Below are experts of layer 8 (counted from 0) of a mixture-of-experts language model. Rows are named router (the router's row for the expert), down (a neuron's output weights, with its number) and show model dimensions 0-127. Each number is 128 + 24 x the weight over its row's rms, rounded and kept within 0 to 255. Numbers have three digits each.
After each expert's rows: a language model's description of what the expert responds to. This comes from a sample of Wikipedia text that the model never trained on.

# expert 2
router:111101152139152133105156142082139113159151104165094150109173173154111137179142115126145166158125128123094101129130132138133130102105144135103143124116120150138159127122098121164159128117102110124170102106126117153135129127155092153080114180137161109143119139149128137141162077092145144118160098126120101091090104167104162091136154110135113124138066141132153125109142102127141136079129
down0:130140140090125090147120133122148100157156113117135121171163138117186129167156098123171171108117080151139150153128117150120110154164147082131129138104114113132124074121128109122109137123117136118110123127111111124128127110093130146114127161141163152133103135091148121081133071109152164166128126105160111101149078135132203103106119103130178101106135099110124147133104119153121123118149
down1:113149183121167145138089122114104118165149162117098138156123119196142123091126125169147181116105160099126096172134154134096157149123127128109124145157115122134120092134131114113136126160128121114134130152155109110091144145124080135116162110110130131154089110128096184140155132156103114187132150088131084131105131137109085114167126130126115164140152112115116151123125171158108132127133
down2:158088144140129147132134152137144133121141092134110102099130129142105130140083107149170149134149114156149151137168118144101086119179116133147157131133122117151101167118084129131162129098096103117166102147141163117144172130083139110141129119117111092160104172117103120104087124156132135121114152101110128179115103146099153137145142119113155150148162121133074133145098182096128180136148
down3:107166138045124132149102132105131098094116100127096120103109115145089115130122126151104132151132111158116128154123152136117136101158124176119124124134075128128140135182112163134119115122137149104132168181139116140113140138159124120110084136142129101104134177138124119123149134126153137129138087061108145166141173118139154120108148109124131085127129147095086146104159118156139183125103
down4:107116133161112101093084124133109161136158156144117097163108131123151132094154148131131112088091158081149131157108162122161125139119151122105092119140123122179112130111140141142103125124180166130122176085061147077119080122116091134133145144119104095101153119124134113128152094137147144164092125117162142133162130121131120112115121161136143152105123072132135162111107153150137136105133
down5:136110108130143112092109109129138153101102110119187117163183114135145118106121135156109128152147153129106141131144107116125144126101115117128141110126143141121163163167122161104094156150070124133123100168069128144070119079176124111105094114107138113107119133130137165103137157105128129139145137160101114154143121178132121178141109172142141096125173122167133139117102083131134116115112
down6:124162144209108104142125154191138149174159091140160120146198126155124139121114164125114143105103135137136148103147109106113147099117069129151118153133111127129175163142103133130147134137157136137112161134137104131120123121142158089156146118086128119072103162114109128119119132111128164150156143146106162103146145112102151115090143099120132129146133119148121107081114151115130127108158
It responds to: Ordinal words and ordinal suffixes on numbers, especially before "century" or "year", such as first, second, 19th, 13th.

# expert 47
router:132130136110114090141097112159162147162124156152113120134124187137149093109115095137138153098158104145121090132104139158123133138113133156128110135114159113147123113133138100139136136097106086083144120134157141183135160164154086099120163143131152139105098086118146163124149127185168160105116146150141150104106103115148120150104103157142130101135112144105164112114173133174131081094115
down0:121153147049099083136095074140124132102089133159109100112116167169119154117116105132109136149168142142127143153141134157096112123145128137125129121128146162093123149118099116093136138125099162146147080115153148157131122154114138120083162141101124121116107121113129149117171104146122108128143165106121167165156113170125093141133076135113163089111140102107112148144098144114093097122125
down1:112128161148101167118123149140108108124129148080103139170130097107128129108128113147136091144125090109137156137152130110168127145089132109140118155109132130158140163100129152164105170152135127147114152112122139125119175115096160122170147153134129068108127176139157145150139109189126145137118101095114145118119136182106084139088132126157138114140091130083089147167151174129116144132134
down2:141141106141114114125132159151158137144130183162123138160163101134104131146167067148122089164121111155101108147174139131134133083155163163133156175138152097111125076132143136130144123109135079091137186116104110119144165161118133113108164148072088161129110134118135116134129160153141150147117124131130175117126120141122118146145135161119117128141128139144091165123148101161117114100123
down3:106115081160106133099122203114131129129139121114096149106122097144101132129095111094141140146179127140148150144122120104119130120122138113117156115121133156128143090138158125099142078114114153161142102124073116118154130113116170099128139134101151149080118100128111079110128154073144143118116127145119120105183128104129115145117110144177068152131137085098113137111117107123166164123148
down4:114084155144167084138113112150145123134126136113116132116133130113149087138123153190099120126138145116107147090126127130136108123143119136114116108123128131160120100106187120129163110141090126121175139125149129135151184171143160155139079079106099115158105155166138129092104101122120131131094087076107086148104097125156108142120115126127102130170105141164124088137158120101153108142118
down5:128121140094160141145134130155146117152157161111110131155091120121112077111156136119153112128132129079165108103107079151110118132106152127133129118151078158118137182148144114093152147140151144091143112164130126072146105121126166097113130107140095083098122133139120109103127161116127104181185119157135142148135112101113111087105137100108097112146141101073132150099128134104127155121108
down6:106081137127161126181124115116129074126132154141166151175101133153161124157139135130156119125130133076126129113138177097157161147133127160124183164149116171119173122152115165183114147087096134123150094165165160113072128093140143156128155129136146132152163123155090118121147151136132132148121121102141135103111124121124120128146138102108112104132125102122082149108147117109130145120110
It responds to: Closing parentheses, pipes and commas ending list or table entries, especially after birth or death years, plus Award and Prize.

# expert 19
router:108127133087105112156098110169129147118086145140157173145148170134085135123126156110121099116152119135169113109145108109105111112100144103104172116135134145098148100148088135136118120099137137127108121137189095157166115144151115140135123125114102134138140115123161133094116113157150171090125150090101165111178109127135134160062125118155110088156167144167141146126115143130090147113129
down0:102080145125156145123151152164177106114132143106147123144130127138140135144117103137137135089142132121116101132099127123091134137152168124143148094151121137084128113114171153157140121124138111132116122170130082115130113137094135107103105144127179062100095147126118133117101171155118154105093134082143135124115121089173133099145139101133131106078130089123157144163086129120089146087087
down1:129140103151151127178128154140071140119153128133115109148089153110140124123115150115175123170133140115124140132159122118104143119119125110090113155101105126125145107132108119153126124125125145145115154162180093144142129163177153140124160145188112141118143111155146177122097132081137098124138084083121127131151138161126119112111104130129107130101124129174166096183125151106117179119182
down2:139114162132168122114115159106127152134142127153081127143108098123125136141131148098089134083121151145126113099117103113119094142168153136095135096099120102104126103157163149165117138107132137110174138179131114124115127137101117105104143122118159141146165192164129156092148134118124149147114132151159123160145130116134213164159144143113106122161121191133143151137123163134139159112126
down3:101156117185099177132121138132151181136101137134096135121118153121129147129103141137111128124169108131161118104167147110122133118062096117130162170157168136134152098127144115167123080093139162090137148126178140130103124111105137093134093149095119143145128100131164125127105125105199111156118128129108167163138138151136114147108119103139124155130124122131075138119124133126116175143131
down4:118117117157105134126124181129167127121084101145102126139103146141113150114118144164121138093090154150122157145155092132085104132110112115128139113120167130131108117145105124117093131144123156110114139088135150142189129123102118100124104132081155099148129117133104171112161153114144139145147181092112144185125120097101106164088189138115105169164150140136140107132138130149119114157087
down5:127176129154141057111157126131131123137172101141135132096174129140130118113137134088126116146135120139150160160122146149132122119138170115141131157124109138085118092153109109150094117131136127113097158126163108125156175135143115133159142113108126102140140120099121189134126149159100171088171132120115155107118145141138144090129193134096090115159114145135117109139105109110103144169071
down6:157143115157151109151128190147108123150130093084134171154114062089130148125095109185103140149161117106093142102123113125105135149142122115120163149144117110112137122149109140126109112108097101088121126136155147138133131170116176111141172094149090128162138118074133088143138164121121110151114121115136113126141123124169158123110178132131130124158130188131137121097147095131126123106137
It responds to: Pipe and semicolon separators in sports league tables and results, especially before goal difference, plus defeated, vs, won.

# expert 11
router:109137136091111152165112126164116152115097143145152156110169162131099131142126155106093120151147097184162128110104161107136109105105107093118171102118140124106158109113103145133180098142118124151140131141115129142133095077144104132090102190104167155134124092120147114132145130145139133095114189119131157105084120094137158157120107086138125095153122138152141140110125152107115140115111
down0:142110131160061118147118116116122123155112140143157117175149086130114158118133124092152114087109110122121083137134159148117136127076140130132171160118121109091088135120157134110176121151133118165097139153134126112119138131160091110125162113121122097135145120160184111102116081141122133108149118127112120157184121113192129132106129138136151137141137126118161130137125089152096059126127
down1:124090074125153092136119091144110154122130155127111104128182133136128140115113186168099152087125079142143136159116138162098112129111100100151147106117164135134141152134133116150164137140096127156138118137156081078133111140151140136136132146119130139136119126153106100113127157109098153101142110117084116161126104113165142147171131139130156166147099156116176112126080118131118121077088
down2:115134176070108138151144156141131106138151097143144107147094108147130145142134146142105096073161099109125172098121150086142123091096116168111148118141141155139119079131138144142108140135131105139126138090129179123105105070119119131124121128119150106144096170112145157133125121129160155121127131059125141123099123152124153142123132119153147123100147147172144201139132110122151087122149
down3:151110132158094150130108130134140122132171096119112125089117073093156163112102144136124102136079119113093146118131093164129134138156127126109086156117144142129131141109050146132125122136070148127141123111109106112129114112128190148130137122147119101167156181119107151176141125107087102179170098139149083136117146162117101122156138161107142155131142106134129146126133129127118121151139
down4:162074115143099136108126149099098081151123133131130126137062113145158136115107128128146154147130160138100113110156116126115124120114154102118109121128149119084090136139124111098139138110142072125150144087175135152130144145161162166111186085144140109152110112151119141145157112077138107137096103110169073133102132154111109131131136119132126102080139107150182095150120114121129134132124
down5:124149131143155133131149180094091100078185097064109136117105171142139128152159121100148148143150174155137163143130157123122121116123123143111142136139132119082119133107137140116148158153166149109120110076117131116139108108130138112148130159139132143163124145097149167131068153133124125183139071142139087116108106089141074121120129141121128127151122100134128128131167147141153136106126
down6:141162104131147126118141087162097112156091115130191131110125134119139126105144115116100134147123153129154126159135111095136116120139116130152173136136167122144110108139122154141150125136097116153103159149137157172141149160151157168140142155111121135132128159085117124136152093094103137094159133128188126123142142079134159124130095159073141129078174114105090111109151143154078120115095
It responds to: Pipe characters ending table cells and header rows, plus markdown row dividers, mostly in election, sports and track-listing tables.

# expert 29
router:121099106143140149107078164089128135141114123132087165146110167133137127164111126129144102111160097139096132168157136095161096145124075110131149108156127109128158132130145125141098152095151100148137120087134154149153182104100100093135139137155151116096127117103130127096125136100150157145138106108152104104127093145140114141153129084201092126141134129137165136131137105121101098082154
down0:097074184148127117157144136097137086094113120099137145124168125137170098104129127144108094129130125114125144098129086105137144116112119146118136134162109137102141098155136125129115135118129149098185130120100113155143123054137108085139108121103161134121144124118161104136159129140141143140072114064109105143108135111114143110094085091102097166117096125109140125084126148124110139132104
down1:135166182087117122151147168138156155097109137085101081128094109145126105101143124133165168101158118119169150146124118129105149116152159125122124147148141152165121122125119118103147135126110133123140188153120130099132110134140114125155126098113091163143148140150138128141147159151116095107128218125080116119110138128125129100099157120083155144147118105113166110119146158091157115136113
down2:091125132127150081165159121132100136114087162104139164140138129123117150129111179114148135133140129160135133125160154155126126158100139120113099135167126117137111118134157100113130205103127069166130134129122133140134104156163150107138108169130159128137135145092144180106084137138130099103171124156116137150119085125148092145172113137128139112109141175095163097134136148141098146156106
down3:109152108159122136180136135115145130084149112121130133101159117106116140111133114121152167113133128078133143097108102192166107155119162125144078104130128109152130137102143153101141124134160154133110141163152139133107092134155097175131114070150095114127105087141134143141136145109108121125116164112074139104110150079167128137141166075117087103137127152121111153146135165140145115139135
down4:151094066094096144126148117122135138117149132135116109113128154151121156107113163135119136111122106151146114132142110152125108163138124150155086102147113134127187154124151127130145167096147108177095113107120162144135108129126117163108155145162082149116121104161134120136142113090119144108126107169092148117108147166128166136103153171118094124100134128146110093062162147140069128138104
down5:105092158139124146137110116111176105109128135095139138104086108114060154128155140137114119166167130116100092113107151147142126147112129115122141179157119141128112141084144150138124118078139141129163111139136133180125129100144078095169146097147145128111118145147141129125124121143107137149136142095190127150106088138127129173127169141114119150133120195125147131138176118109123104089108
down6:170131129090101098105117142139128137125121114133163136107134132133099148111126182134110140119106143126107148103109113116100103156151134140118162143119166120168139077112135101145131177131142109142143093096126132166132116129098173132122116151138093112129170129142164082114145125121094156182131129105140189158145091075130103126172188156107133135127106138101108133119116142166128096110157
It responds to: Final digits of years, the s of decades, and month names in dates, such as 1920s, 15 October 2012, 198-6.

# expert 27
router:139121172170137132094145144120145172141136092169105138067129133107161164151148148119140096157159114080093093096122122090132127127111152085137116143176153142169085131133096098146118150157090132160108112130101117123146123114107136152134149149161132142163120148154139149151114135130123139135129153118107109189163155117134134082132123146152152106103118130108103114123105096118146122078126
down0:123094104081112131157145170133121116093130098117131123127107145120144103172131112144174170106120109118086153108071123156156104111095109135143144143092115162116169118135146143152133147139116100143119148118122120158161115157103134153145115134085199137160134133089134121138123135119143110085089142144145177138121082096116173103116139116104139123125175150149160108148104129126104144150142
down1:103131097150063189126138156119079133116130166121134080109123127118114125153159089125109093118105141118122118150095152124134128098080102110136134136120112075103121122079167139127159124136132135132145150173113093143180113138135165146129174152109106122115149130153083129127140132129099127132101151130122113104123110115136139128089101107140149146177101158148130117096122178109161111130098
down2:115131088152095135091151108155106104054107093147137151163152161146073127142140076130131157135145117104145159132139095136140182101122154087139109141149122142146108098096091115105113121109108098182139125119134123121102119132103147135119146129144136161084136159098088161133151151152150132115160120125118134109127134122096156142113133124131122108132125065081136110122117088103123123140100
down3:097163185094153115145111169157136097125172160145125096146104140157094130145108099122113113115096123124082115141157103169094125133115124138100126152116098138109149107133113133125110111140155127054126150146127140136113122174132151111116128123128142095070143131136158123124088128111137089111116125143121152092108110115109147146168128125094140130191127165128130158097159164102136144160161
down4:139147115144145141126148151147120112143117115156127123142129115100157126110105128157115124136149095155127168176116102142131118129095105149126171098138118130065131132137163114155111166128113089159168105173142130126157111117148144091178142156111139095136164159128116155111068115140151171159144099147084114133118087166111087108127086110112126171153120102128118111125146122132182147148118
down5:123093139114127092086128112106137130107119124127115120081094138140181131161155115120115128161148173116107114105146074138140126130103164161129087160110165140164113157163150158176151127113133060127137118150126097108120126109132147149120104141111093126074133119134125137150185098178124118138126132115118115145119127130128129121148158184099132120119115122071131159150145079126142126141138
down6:131098114163096121166134152112119097111154119103118153133093148074160122124127109107132128132121101110143152117127112110172135138109129161149115115154164135178118160117125149119073164140180102134150163135116141126149155125119128186145138121124148105153121153150130124146133103116121087118107106102104137127094085167097069151103159124127125123117072116105099142184090139145135100126122
It responds to: Digits and spaces in numbers, especially years and figures inside tables and lists, such as the 9 in 1940 or cap numbers.